Weights of a small mixture-of-experts language model, trained from scratch on English Wikipedia.
Size: 8 layers, width 160, vocabulary 8919, 51.4M parameters.
Below are experts of layer 4 (counted from 0) of a mixture-of-experts language model. Rows are named router (the router's row for the expert), gate (a neuron's input weights, with its number), up (a neuron's input weights, with its number) and show model dimensions 80-159. Each number is 500 + 25 x the weight over its row's rms, rounded and kept within 0 to 999. Numbers have three digits each.
Before each expert's rows: a language model's description of what the expert responds to; "comes after" lists some tokens at least twice as common just before its tokens as in all text. This comes from a sample of Wikipedia text that the model never trained on. Tokens count by the router's weight.

# expert 60
Description: Month names after "on", "in" or a day number in dates, such as 7 August, in July 1597, Born: 10 November.
comes after: " on", " in", "In", "On", " In", " On"
router:517487481471513525511511481471490509501547522485513481536507538494494512456523458479532470511471477529504455469485470538532542477547459471496504493430506453507527488482497497492504512456531516475489491464475530507492517479483492525480488516
gate0:480518484490542503492503491507548480473539487492515505497523464515495490473516522448520473473470498519524497497499491516453509515490432471532494495470503507535513462504485549539494533497466498516514500496503535506530518480512474537525428540
up0:508487524499500493496487481503499507535504576465538500535518554522517495528520484557456506533464476489515526476503498485504505509517548498528522516484467487491493508483487474468511449505540513517489500473506501485477503500461497497518525466
gate1:534513499525506473458490484476523520451538504490512513469494500443494518483505489522500477502452532503492470509492504483516494477514471473486485484487518498529456531473493506504523515488535481496492552512519550421485553519455503529515549505
up1:503476496512476522491471497469518499441530476514507505507476511432521530471494519527551468502483524511460476487507488510506492477496518487502525537465550480470476509458495523505523508462530489518491521527511552467521543527503497502498497486
gate2:512512505499525534493541484542490520492471509524503463517524485471510491467486486498495484475506469514528462499490499489504492525476515499513511498457514469502496499531517527515519480488545519486502474456484480525520514485484526518502498502
up2:534510497473479543494481493459494474541535525440526508502511492541507512496543467492519516481505516489527539493501508508525489453561496511483530482476497486467490504511471507472488466478484484442489517494519500526521519525508486486491471499
gate3:505477511454490527474517486506511483504537473489534482496531490511511503459493447506516493524466501486547475518490531483512526557531470500459466465498480484486512546481516484472481511487550540544455514478533502518496512525471503497510515483
up3:497514528534488487481484487496501449519519534449517516523481521525506532504476461480512461537440515467502479482485544463535532532507441520467465530494464477531464502492475491464503483499552553495482493476526526518521505520490476482488524461
gate4:490517536518523556522502518472518508489504495462496508471472494523508532474468431528526486505479482488536461520496483481498487511487468506433496474526525520530520473499473535491538500457511466497481503525473499471501511520544534485549511471
up4:500501515472512533468502462503510484504477490477502487565484524550532496514516506546480519497501471527533532452468480554511465511491515483542490476483449523467485534459485486510524485509488554497498524501480513532539515509453498524465503513
gate5:549519464509521477465488530478543533542509519475505503525493493486474485487522456498449488507492502520495537481485558505530524513509511466496539520492541491539480513507529496506547474477535512509481520503507503543478494514513458532479522501
up5:487486544556498500494513492529438448452472478487529483485489526517520526519490512504495516482504479473461481530482512488513471498511516496513459512520478478512524502515470539482449533492489523489525502515494481454512509536467490482506483489
gate6:556498499529496543545515505499522496497529480497455443529521539503482511508512513510464525505538460485490468475491496531484497524508519507505472500519490518490525483498494451530556486475529534547514474512452517498458561461505489503553497522
up6:467512524524488454458475493480497490485460552473541573489483490501525499474467491498478496535476503506534518543525510457491496531469502492489505519505495506476475487477517530513429513526467481466514486508523458526536488527528483514501514470
gate7:501542543510480534543527492511511488505530509500487491518513523530489471508470494472454530494490468504548441536537510500556504468520462487523519488460457534515484515510473493501499534508501455495452515522493521503483504528472520528518484519
up7:538525533520471542523519465496499515519541525511495485524505517502487473509482484454487538492521509513561480531479512500558511464528498500533535491473492500518483530502478502524523509497522482507444526509506537499477500494463515517478492537
gate8:455521508473514516508533466492534461445447535527533525460480515499479501457484472509458464539470488533499496480538522528497511497496533548505500499500485505486490469478505500533519481515508507488443467487494514515481516499495521513481485467
up8:516476484505506502501484523464497501527483499495497513504514521488495470487481486519508562520470471480543510477518542486499528502480460522493484503508503486507443463500545516538510474506494476492482491460514481523503501490508446461501469460
gate9:536514492485498498539481493501490534498478502477492504490508534486534515479465487501498515488490490495505493524474458535504519471488480530504559509437475439523515491525537516491513530525543510512470541529532478486523500460512499528466512545
up9:494491538516511504476500508543485476498528494489493498505488494481515510519539545499534489535467499472507516520524519477474509532497488493496457480556488558537480509450468468497482453493471494491479466467493525502498506512519485485523534472
gate10:498514489514537555484496476518499500534486496473499498491499512509464455455534522480517504454444503535529518500580477491507489522525518492484544506480454456488489500527519516506464494482504497516503517528537532452454510524522511498499529505
up10:500477503505499466512448516495522470434489492496510517536493455529564477543472478494506547529524508477506505519439529495488482498462549532532465521498526535486547471509525472474503547505505484482528482493472498541510486485513486470486527473
gate11:507473501522508551495504491503507527556499523484491486505473541525485457475535551442504516510511514503543513548473472497482531460476508450513488494505520475475456460525474579483452520490497470493501472503475468458509491482463525525514524501
up11:476472460553480483519489509502503510522516527544531486477457529510464451503537530491536496497509533524522486505468484472467510461538546503519542493464545465449468468451452557491465465514478474469473506540477459493484501492484495500513524509
gate12:512463519540499516487520484466477506511501511513518427474516550522453501526474513538500508538495505504471534471454504520495524489460480510498552483490503492453476516497513527456529509488509496520517508491497491535533510476452471539431484521
up12:498510531526491530531550510457502469528495513548518476510522550505504492475479543515495530496490451501484540478468527524463494520485437496468510509497524481480443533530493489460510486521540526501533513495492523498520505499498471549495523534
gate13:478458533460524490549525505509509523526523468568499514499517520484471460448474491478504464502517484505469476477509510482525494451465503534456496481494504453530536475518488504473462579508516517506496511513504495513499521526529507493518517478
up13:520540512529525488466479475504463514471510505492527551508509517490478487490516533551524511534472486507497537468496528477528525525549467527507493506513453479475471467500529497504547478510559478490500502463509486504478486490533493512517519450
gate14:483542485503505491541549466493490501545496478484531514514466514492524510494458499486518470539530474518469505491490466499524485472495500529506523486470526458512550526525532496473518511471477522506471539489522545497540547492498484524520464575
up14:498523472525521467528505491486470510510506471485514491492498494461524496533463523473517490494531484556488509485490469487521464530480517512504534474501527463476477473511493510490486499486460546460456504489469531532537516454543487528519453580
gate15:472470478490509469487470524463475522496516520526463448507479482503521443513517509501565499510466533529514470503496484529479512474531506450504523526476525447483475501481474525525502529503539503503456505516491492472514496472509506487514520507
up15:531536516473487465486474478483503487482498470487525489495520478466499510467543495540487568454506525501510515506530447515453486501522494458547484457474472505464539480478493508521487516498488510451483508537508460465533510499520487509463504532
gate16:527495525507551497513529488506512493522485510489499480495495526468483505467547512522511497507514547527509506526511503482512501552504474485458476521467520462496504507509497573508514520482527480532492518497484523501477513486491492512443559517
up16:469466473485477543502523517533497537525479500485504483494467501491458517551537496533509511498491438489502500510559523479483531548487500496521505442550484499510532516490490546466479511506490501532485468478502508534501508465523521472481502486
gate17:477486543538524534504533478560520492499487487516521486543543505494463521490512522505518502508507444504514478523467525495507481518515470502458534475494483512488528512471498511504535517517505562524487448461481493442501516460542521505498528505
up17:557502501530498482484514496460499538514480510467465517473470489477492506538508510493508439540520517518465515474461527536497530501476496501515509475515501508520499468414509529456481502494515448510477537475525523524481491526445491522513540509
gate18:581491504485487509506504494521546521515536502520549481502529508495502473536499487470494511570484481525491454479516496522542480468473520485521525490506478486529487531527486505506513532471487533496491452490499529503509536532459510491513491475
up18:514503493528553523517516519492491526494486532447532464521476519506503506478526509519472477456513523508517487545486482505425542503505502496528475500509512521461513478483532523456478512526530486540516528510509498490468442505526472485475522516
gate19:496475525521492494522506519495543470492500489516499469467501468557510496490515488502462485459494556564514524477461509550476503472511511504512503501494496489470514485471486463485456528506536476499478516492422486475481505530502486512500513517
up19:499510495530496437513483518502501491505437543493516510474479508521467480521428480476530545504494485509526538477528507465501511516484485498495471547492514480501486516502479588541467508512483492484502470473511509498506495516491511494500514483
gate20:526522492491525521527460483493490504513530465455481486503523512510493500486504439494492508520432468490469526484479504469479487486480475468499489529482486480525530451486496475460483471445541531531482500525514518482499455459482466479521487498
up20:493488498532482471471549515507491484464498573503514506485495485512475495514475505501513519534550471514484469519484462536499503503465531546501530501519459537454511527483533514495497533490460495492506532492504519486503525520493505515497495500
gate21:484495492549476479495522488512569507486513568461496513482488492515502484472511516499492480460483507489543487464520492492455526510513526485514490486495534524524527495482497529501512512522503514492465505449482497525504494476503472481531526513
up21:541541480503555520459447464489526469502469498541567491529529486525491506498507495516503502508467484517500491531498469492528486483513453476489505474547483520483490494502517499523455517477477448509513478543497494513498535486502498469540499513
gate22:531530528483487506528527518443484496495519455541507449519561446449491480516477470487492490498488516467461514480536506528512500534480483471523519481483484476500499500520525483463505452476494520456499488437490507525505471495468483499486528476
up22:468502476521482532557491494524463444507505480475526506527543456477460495493505493487463538526520542522485480497519531512525529483521491486458495522486504486532518477522509463498538480506492544485472537459476530502480472516548545493489553505
gate23:492508463497489500557476497472532539470462498492525470501479503496491506492510498474516525514462511483482530468509463486488517518441523478487474528519496492511499521506483507468468527506503496489488502501475482504551469511538477514464470486
up23:476555551473475544517449483543522509479543490485498508490471443489477495456531516491490515531497539516487482493563496474519478475502509502484498489484492485498523447494512479482484473517506488501466487471500500505520476505521474484505477502
gate24:532514515479485541520479505483532548474539513484498508493531547508494484499472441502537543483550489502511464466493513540521478479513530535529477437473482470510470468538514507529486519486487508497474496471493509481482518512524512511494514509
up24:468482438524536453465466517501525469481504478495534485510438493480480527447498520499463451491494490444486540517518458470510479512466502489492495519540510492475485541480451514498497487515477520496508511542504490522526510512490458531491487473
gate25:516517521552504518524519517514506549467525491534505436452449513439484485506477456533523483472529501525479480513486507514493489535502474487479508499451492436497481487466518508476517503509462496483490539526457486504537535512506513469517519490
up25:523495517474488482434485504492462474518460477491472528512525514549529450485525521490477544515505510500470512530532518545470523493497546462498508496526472558464498528512501481525542493497498492469496466491550480499501502474464524544510486524
gate26:489497475498545453432523465537484468528485531454494502518477499467472482486541506513491498467528511531528492508492522505556519479503507505476487495466503482518506510523508504516498475460494497488508507480515496502465548529514525492535454497
up26:505475489496548477455487517533503448536482554500509516456431483486464505507516492468475477459527533505500476497469483519530515490477493481506498487473503481511496524519513483494528492507477494560485493467524541519473529487507527483535497493
gate27:475514501514541548531478504482527508511510504516448518513488488492503531494485499496523459506524511458541487495472524517501539469529486509526468513544488503498494480502490442449479487507489526509485500490454527469495501463560503501511519504
up27:508491493493538572507509491506499505507539496494496497534502466516441495464453493538513536532538505491482509453520506501520525500557499482537555541474490474461514520516486526488493443483478542499490487531487461496503444506495491516519520500
gate28:495472489511486528542506509511504490469493492535526514502509492511485501497513480484504511511473512527510497465496529497483546497486514473487480499477495505465508512478498489537527487460475534540471496414463509501483528486510506537493506544
up28:525475475526525512520509513510507497490476470531478471506500489478462480456506474483490497483471486521521516463492513516454547514487530520480490496490499488449517511517531497522528489474480492527485504448487521515502568484476521502495488505
gate29:539503523463508504476513512486465461489522490492503529537488463475483511480541449516525533476483485508505487496542513511495484537529468462523501463480497458473526493514506487488492533457522530508535516496486466522514545497455474476477540477
up29:454485498540484479538507497508554517503479477518511468523528539489517497519465547504494504499509490469479526510480516448491480489482524521479476536511470504511502510482521519511509502540484485492476495484531510509446492530505531514489456510
gate30:454505533474459519493469459465505502511524495499495512509501485474515512494550495487521474521497495454519481482489453508506530511473482476531492510503506461515489499511502516525483503513478534542493490464509496493502434501475487517485449506
up30:499494461487507462491519542555470485471453530506503473488447474487501504501502520551473542462483489523510463494522521495472496508497473523453504492507483523477506502482495515469474526516512500449480491508488465504542520497484512507514506484
gate31:496518479491521489513496496507537487454505474485515520533499521506508539495478505470515536528494539469532497454532472495456515508476476482444465453473504503498534492476520509507537452537509499532496523447538516534501523506493500485496485495
up31:542465475503542510501472535523481490489523524461452491503494514525528508447459477542458459498501485504450535477540483520523521522514484508530554474500484529489544485461489493493502507516510478494513513508525527484534541505494439482499478492
gate32:506505467484529491474502513507543519502511506541499467481483516516536472474505505511492492518510508511518493488539514520500510526523489525503508538481489474542541475421490502517559514537472508486521491521480519478482492563514524492498502483
up32:490513538515461499504506521517486532498530501529495533546512507487510501470514493491492456476553541525465504458512494513482502538455506514491507453477486508479470503555503535481471491514518477458499506474503502527501488456471486525484491550
gate33:501499451514454486497502496481486517498507488483479509543523487469516496490453500526460458498475496494507490508478484474469514526491470466484509547520483499550499560540534489483513475551503494480526503516468489518525504513508497477502531491
up33:513540495493467513489494482445492513515564457466465476519527490518495490508459529527484453492464526492486464462511474506497524508480466417504499530526491484565505503502525507498462496505528523469527501533482498491518526501512530505500529495
gate34:523484497491517497521492497506490501511495519525462469500486522491488499504510476493505476499425518514487513494469462505470482522536500449465503491490546463556484466463480488482500513481528476515479532506524527478533518466479488497446506470
up34:481515500497498506450459458545484493497506459452516519509502467535506482524468563488481487497550467491532496533538529523497523507491489503499448495504490502510515511529536512509507461506461492524471453541507513501483491521495466448522444503
gate35:475479514551528525480534498478515522541513511524537508452479500476514494472500488461495506537472473493467475490479557518496508466507493487486469492485530503498523512503466494516537468506506498463540484500465484556474525506476468514469500520
up35:528483472529489495512509497514523468475461524504495468543497538479484504508485499512472536466513493474489524544472526429475533513514475467498534453496501497486493539502496517469488520513510535520487473466478454502489485474550531505503493494
gate36:497518522468500474489530464481534475502516511504517522539498502533477489495507492468521502504523530505523539507524505507500488537478513527469509531468506509484506488527487468521503476548497511517529522467519537483540530476477498517447438529
up36:466512503482453501484502492462503505511517510492531495482485500521504474529515510518506469504482481520530507473533496519493484562525490484490468486494494526484493477522507554505516469548467506500481505472561520521528497465482493513505466513
gate37:473504464497497502513490531547524497459518522544473481539457480533462505475511492484507502562481512497534529495486502466503487524504486501454523521510502474488486490475498488487463501455505492510479539515480493506507531505527479476483477461
up37:446532482458500489477511493513501481536534497518475508548501527515512498513541479523500482543511467520507492520507532525464502524524455498511514533487469503486459466438456476506480491493475517492475504515478533474510503482512486489514498464
gate38:512519440489508464499477473433457519540502509480519494520501464482509463494513522487513544506504491507523495493484495551509505529477503462557511515495511518486519474464475499515537502476454496450517575483522474484522518514475491521468496495
up38:505510559561522511506497498504527480488485478509519542512498489519501483484505504509481474538481495489517498484511467472479458473528510553457472458481500477480557502567495457476481502534524505529535476478475504523476483487508483501502466512
gate39:509501530474560475510511528484546487513521515502507487576546479495470506489539491476507476499499524491482477477507491481506478434518506501481497514472529483539500493473492522490553500449457503504482467459505521542505491507522528535504517491
up39:533536503523486530523505505540483533496528487501522494497510491500504497516431506488459448485535496497503519494486504505511486491527511523509496521478473506518511514524548467507501513496480499513494487465475487526511489490532462568511473507